config.toml
d_model = 512
normalize_top_k = true
routed_scale = 1.0
lr_router = 0.000744
train_tokens = 538100000
Below are experts of layer 3 (counted from 0) of a mixture-of-experts language model. Rows are named router (the router's row for the expert), up (a neuron's input weights, with its number) and show model dimensions 64-127. Each number is 128 + 32 x the weight over its row's rms, rounded and kept within 0 to 255. Numbers have three digits each.
Before each expert's rows: "comes after" lists some tokens at least twice as common just before its tokens as in all text. This comes from a sample of Wikipedia text that the model never trained on. Tokens count by the router's weight.

# expert 20
comes after: " the", " of", "s", " The", " his", " a"
router:100117089125094120176063111146125153171114111103127204091138078136092087143126168178168135102060183083099121189141202105170164172083072171097155170155129111101065126120157179123094132131148129
up0:158197144178142186148088070148140177138153079156082077132195168140176116195113110102116079075120119136083139148121098131138100115168148086073105092086133144098125164131097100121123135131078102
up1:114144100125128161178159156127113193138141104166120138126153121160191126104111144166125133163142154127128144091182143152165157157150092104162136045118124114128176104119109148162149103113085096
up2:083188130151134101129118153138139114148102060134095113168164152146112112117147126151163084054152097159118104098096128098188171137157127146111093168086124170097135108095096080075127133120176103

# expert 31
comes after: "0", ")", "3", "4", "5", "6"
router:131157134118078116144105123110151145132113054105176089092156118079154125079133166131138085152109108138162165175140134107087096111051106146183103131114118173114111105138112132166143080110091123
up0:112112159162168156104116174161150113154136099123090086158092105151107119116139136115182201150115130155161095141129134153126123095144130070098188181066119110066106158096138105133114151154033114
up1:134134105108214108170181132198124108112190162178140151140138163160140124182139126096171158152140165130131128177150096137146121114129094170116137053076140154115107166100105154118089153142119148
up2:113096120103166065116123150192164134094110099135053118097067130135129106155151130175154140097159126124079117113091102098177079094224160175103160099203091097076087139075109160123206151170139136

# expert 13
comes after: "0", "1", "–", "2", "9", "8"
router:148155097155179086091137138172114111138140122099117117071132167099138133165138144104111132148111140080098163121130153149129136152143122110164108103083113150161082097161115137172104090121096177
up3:162106107127136166137094205187090141063126124159127146131104144117058134207103104145154167137117147132171127071177104102115142135097112115094127197099149209158144145118126100125170173128124099
up4:156130114152167066163133148155178133129160169105155156161096128167068114144121090147149110116104113128151097097125133060143121101087126148163075063086124113127125103137137186136074121148122122
up5:108170128128079116085074144137132142168165178195156099142155153164035104116108115181161147084152207081160137153155121141157169150105145156096122166117148123097188145077147099097082114130134140

# expert 16
comes after: " the", " a", "-", " of", " and", " an"
router:101099108161082159110179135032147111139154101176065065115100118133128129162112190136145091120153098113109101096084134088134148128130144108112053194107123094108152126163087112134119134126113125
up0:048102100179149098067119089140114193154150113122163114044126130172103121118139133151156164163144119127166111115130112152153132117135103124060136114093249167161209140144091125136130127149095094
up1:129161084076124135158168141096113134103137147148079115138119161153121129095097116103150120074150113138100125182174161135095126137131150158117185088094119175154112162130123127140113163148106113
up2:151058136069134127103102137160107191130107153154153148146108097171063183133174129129087124069171157100098122162136144101136129174178079194156138117103171199123106126111127156148143185137111138

# expert 23
comes after: ".", "0", ",", "5", " was", "6"
router:137098122054131090050123153141113108117145145114126123094206097134180110139129100072120107129154093156095086122117193126101114087125120176117138149144138144152147085081146134082116141123111129
up3:112153145156053063143099110193135150148083088135135130215155090189058089177133134147151164121072162113094120116158136157142178142116072177191183216102132193117045150174143149135103112154128107
up4:144136210098121081133085134166086128134173184139128119067115156155109106157100100186164084107151134126146166151198065123150123146113056147153142060161120109126094134091202107127111146128140124
up5:131168181131075138111096128133054085172103166097073125158226094178137133122125111119074070132137113146131127157128121117103170093084124054195116123118166149168082168117149162096122122134147133

# expert 3
comes after: " of", "'", " a", " the", " at", " in"
router:091186172133086124136113118161151138181128134166143116100171106132157162157131124112112105101123143111100142123121124118124165143151105137130176158174150104168170129125102151100145133131125127
up3:169140095091121153135117130107120141075085194111201169170109118134101119144160129147130129159135105147038157166137115120126094130121139170144185136151185128144181164118192112084134120134166090
up4:127125127112127124068119202087142165130113068113078198089175076155089103109114123169070108157114133134090153136117147150105147158118133165162159123081169153159146176156180103096036139143198149
up5:123154129087131086105123112092119083099081112102170075093161101195039093082165107102110118194107097165081095130131127081144117079128074131062139111146121121144095151125157095155148204115085102

# expert 18
comes after: " ", "1", "2", " (", "3", " $"
router:115079142145225114175105096115075074138141167204113114145171086133132148186114213115116156148125088138179172145136137066141165123101102134074193100168138128134135104117117112170116158124180126
up3:106139097070126100178141119115051122069111090075099121093040158117134089150148156095146109076093081158164099128137124046129125170172117158180076140123133107152101141089120145128099163153171144
up4:117134142154107118131116171148072135213155083134114116153145071156120139119112121150128045102122121182085090074109164077091142146083144121116111146117203181145116123175160161138091084127071115
up5:169153173082136179085085089122156142142169114106148104151154092147125165147120106061124119175108206231116118112105137135125129100153106138158147095107008177102151128112175098104137081117150144

# expert 4
comes after: " |", "|", ":", ";", " in", " March"
router:143092132159116103168111148096090183127102174109071102143125084121129206131145027153124106105187092098116117192090096120113153132130149144093095146140111128136068136113205092141130127126111130
up0:119118122105090117109100154096087152092178117151144095142155136186128136148116121122162078142142095120138047143193181096109134144037110105160098136147117089149163117172091070140099108105114133
up1:113094105102139086175116130154147158139106179128133117134169130141110129130071188133159092140137106110172185168174093169149120163100115058137148205107151134166150105108124128097071127173190135
up2:091147117131167107171137131083085119122149168180227143168109115093132151173150193158135117117122125097136136107148140139142177127140097129129128109173090124026173101163146122097185166145198100

# expert 0
comes after: ".", "″", "3", "°", "5", "4"
router:198186195109097138149144106106127155152120150107132156146137094121087133112093122116073176206114158135082189126148156168136214109156105159138090099135167059136091124175095079130165157124133129
up3:179137124154119161123087097179095084117093122118079142151145137148150189114062134134146090162123134154171111177134173111191075083155082168065159120163130123179199145085121105086114156160135113
up4:087094143154175082126099139095149111165112110169174139114172191096135159162056224120148147093083177083162185158150190145122158136121113102102137146101129157157129107089106096146101172140109121
up5:134169132141068146077113125129075156155154089172114066063154068130076115184134153152135125097123081119152028117151140095070074114102152100152179166091099155111095115139080117144101102139154128

# expert 2
comes after: "9", "0", "8", "1", "7", "2"
router:103136111084114123127105159151111070146107143115100111121055116126122109146144068144121169122151064103210114167114082091120125186050166177092160105095109123084105098177059113117133142126121127
up0:090145089149138195063116168200160157173153117217139221154145129174172193144160139119132158121115162079104157130114117123171124136128117110141152095100101175146118156112160150124136151136191153
up1:108139131129068139087116116134139138143188137078125083145216033119089142109141131074125114131151146121138113171104161154130100137139162117091113179164107155160161149076139110119088053112125099
up2:116126129196120101146166060106122141148087134169110112113112141151147115056137150184113122166116135118074128162148142136121116117150145113111072095103209143130101123152128145141109114120143083

# expert 14
comes after: " was", " to", " were", " he", " be", " it"
router:144176106172125091060117101226112112091103134117105169114095118128143129094172163158121110133152069189116151108126164090110067081176132119113120093149134192091118136127135127173123121122160129
up0:074077110126118091195108176143135116156118176107130150146102066122146111147129153120149117108162107119129118125153130144085086145111125136133125145132079158155136130130124151103189172113137110
up1:126154124138112097174087150100145138144130103101152129205182106163086145160079142104134133131097113065140152176122107065121160177091163119098121078089082082124137162107124165105128084087181106
up2:107162016124142101186118131098152196145117154158094091111099155158169116089091134107155140120109101144134189158157073131128089184106149170208149052132139169114077142135119147090129126166109127

# expert 9
comes after: "\n", "-", " List", " non", " co", " •"
router:141134170126136167078136110137173119144142118149094155163106109132156109111146094148141124083151125137109152148102043195119072135101114134108072143107156123133112165077144156146136115137112132
up0:157114146139135084129150179157082101149089133180114117115146122159063093120081119111160205184110176169122113176122167148142121152131131146113172126072035136136084136152179176123153149138090088
up1:087115152126143080164140200106123155128124084117044128132130065164104096137143123202159117097145097183085111142195133107192085134055108166073167203122143112128099142130130130073189177143165123
up2:189113143180106119175096101154121152109064149180077112145138175104100162110134168121148096173107100134212122112137161117136087110062145112109090154124096102176156105095195220197130154180137078

# expert 24
comes after: " of", " to", "'", " in", " and", " for"
router:122076114147105187146171107158108139115122090115123143187242099118112160126142151115153153170137130102108188129092145042157120121082123096073100178105131079103144154156124143167125109124149127
up3:115134116107141085148108161117131077110141122124108102133180100121133083094174126134161054091110097132110081147114115130098104172098132189139101145114138129094149089086156193151096109135090117
up4:158108150096129150140104175132088153161124068085139173135130110117051156138107083138082097199173108132133124201075154116140130104098187139144117129092152113136113159080137128146181178147136130
up5:057111088138105084168092120107060117150102198135122124103105161169109159152104113141132105119119204117159113175149082106175121136111134098142123147146155108145163147138183133104083163091170114

# expert 15
comes after: " ", "1", "|", "2", "3", " MF"
router:117115153165166143162098105131117140170130179105158079100095134056155117115121127088127168154135119131086160124172161150099139100151115142150137117038151147111138134133100101168120060115093193
up3:130120143120179072127088192114101142146179069143168123123201165098103138130082152131130083085146176097123156138170087148109122126100110142147127121144149161097116089089119120087117132176134129
up4:107149098173153127210069126122092108139141094172114148164119165128123140155160123167123140147153150104185141096122159118132051074066138092127108163135162126142127140142127092138112177147144111
up5:057112123119107157100154130123139106154181130132075100111173100151030085142125110180139107094121139137073142149103146151139137171083084168123093202081141093097120146068156137088132185161129104

# expert 12
comes after: " as", " ", " was", " a", " is", " became"
router:151149234138108133104132191089146124108090122121125062089187102132100118164140129218062082129098059135151182137123172128160165171136091091116115116134096112126063099140155144161125089123101129
up3:118124096110165123134147133023085076155190167100111200159157154116134113187170147163183092057140069113156091149153100152137125099101145093092187135141142111148078140074159167139193153185173072
up4:128181124106141160138116181120143141105101185160163166157120157122117128140125166116102119150128231144093090146115125123102104086104108109084103076184085125154144173160093064084132125133150095
up5:111106147125160139145195141148150164128112146198181171086117157123220139141146100155172182040145154135100091162140089123145132118145126076103113123136119088126198162129112138068078202156062081

# expert 27
comes after: "\n", "|", " in", " (", " /", " m"
router:089158150108068095142156110123128149115145177102071098099139157135151122159133139062210203131125141102116097135171168116114056151126094165147191090116092126112107126101144143136125132128096128
up0:102149053137170115149120108122044088103121120174143146063039152143134130119137129186087074110136153118156160174165107122165164127123129062153138188115086141125151128193102080115155163158108080
up1:113189062122142077112132147166129087163154114131148149098151124143122170143122157158146170128170172132129099109127087111121164137138157120112148153140146086112109164117158152100178141145150138
up2:121098187188117112137126161150116072111141127189133136123117153145192157167096131162077115144144191116107134136151085131174100085184105118090137126147160103103086131155137103063219192156146139

# expert 6
comes after: "2", "1", "0", "9", "|", " UTC"
router:085153179096229092201130208090166104148133100104123090084155079125121128075183092161113148136158083114157142100091112137070097068154086131158155117141213144062098105175176057157155092124109121
up0:071214131137121136143083109100069116103109143160166167099138173142125114188125178109126111108142154132118166158128094112104157137159128109113128154130098110157172123151149171115131187174111098
up1:127124129131094119155070117168127106167156141168129135169172121162116118134089137204141130116167151149097182145104103143127099225158136195148142081102119110187139145108084168142085120162137131
up2:149091079130140150153094123137150114175167079106149137135116126116130155159130168133151133109144108166116133105128085144124126138097181114110112155099118144146130135100124115152178157188107113

# expert 19
comes after: "\n", " |", ".", "==", ")", " ="
router:157095155109086155088122152119110174173086154111152093139094131128105024161160140108082019072108147136105101166136176124111126142115152162161177128119159119122087107129125066111163098130147130
up3:106112063105094086184144111144128113158106108105132109138185186149117171121088137115160156154088119157087176153092142133150137124106155189106119075092111167178079097151162113056198153072109129
up4:077097186172104150175135127140165118118116163131108166192099171135137138214114164163141137160118125068084207158179121115113092170087103167131138117190132142153129124217158133084146135113109138
up5:111201089127141124126132123098094135123165098081117139129121131136150114163072156153118154130085045185162128148110136114118149119106112108118118125111125151159107195116109137148118124153098097

# expert 11
comes after: " ", " |", "–", "1", "|", "5"
router:192111148166146158087069109167113155127104126061157103184114152130107178108119110123107066167158136158148179141167148167138100110185126117163138124141097145217081094135116157059146105135012129
up0:115161137102082084100138180142111137185129106156119119085112168178076104105106223104177163099061120163120130136113105105172126178048135124160151133112145114159121157107127158106122157119122110
up1:139094126142113117149152064069123167159164212142121101038133086149127067138071176124140105070118088139114127105102065105125142135087106123137114123072172171091149123088151117168138147115150122
up2:138079130075130062119121100109103167149095103101113130104117120149111106121106133172140101132112104155132088148136131194148125114131212091147097160081160122099169178131106200172079094139144123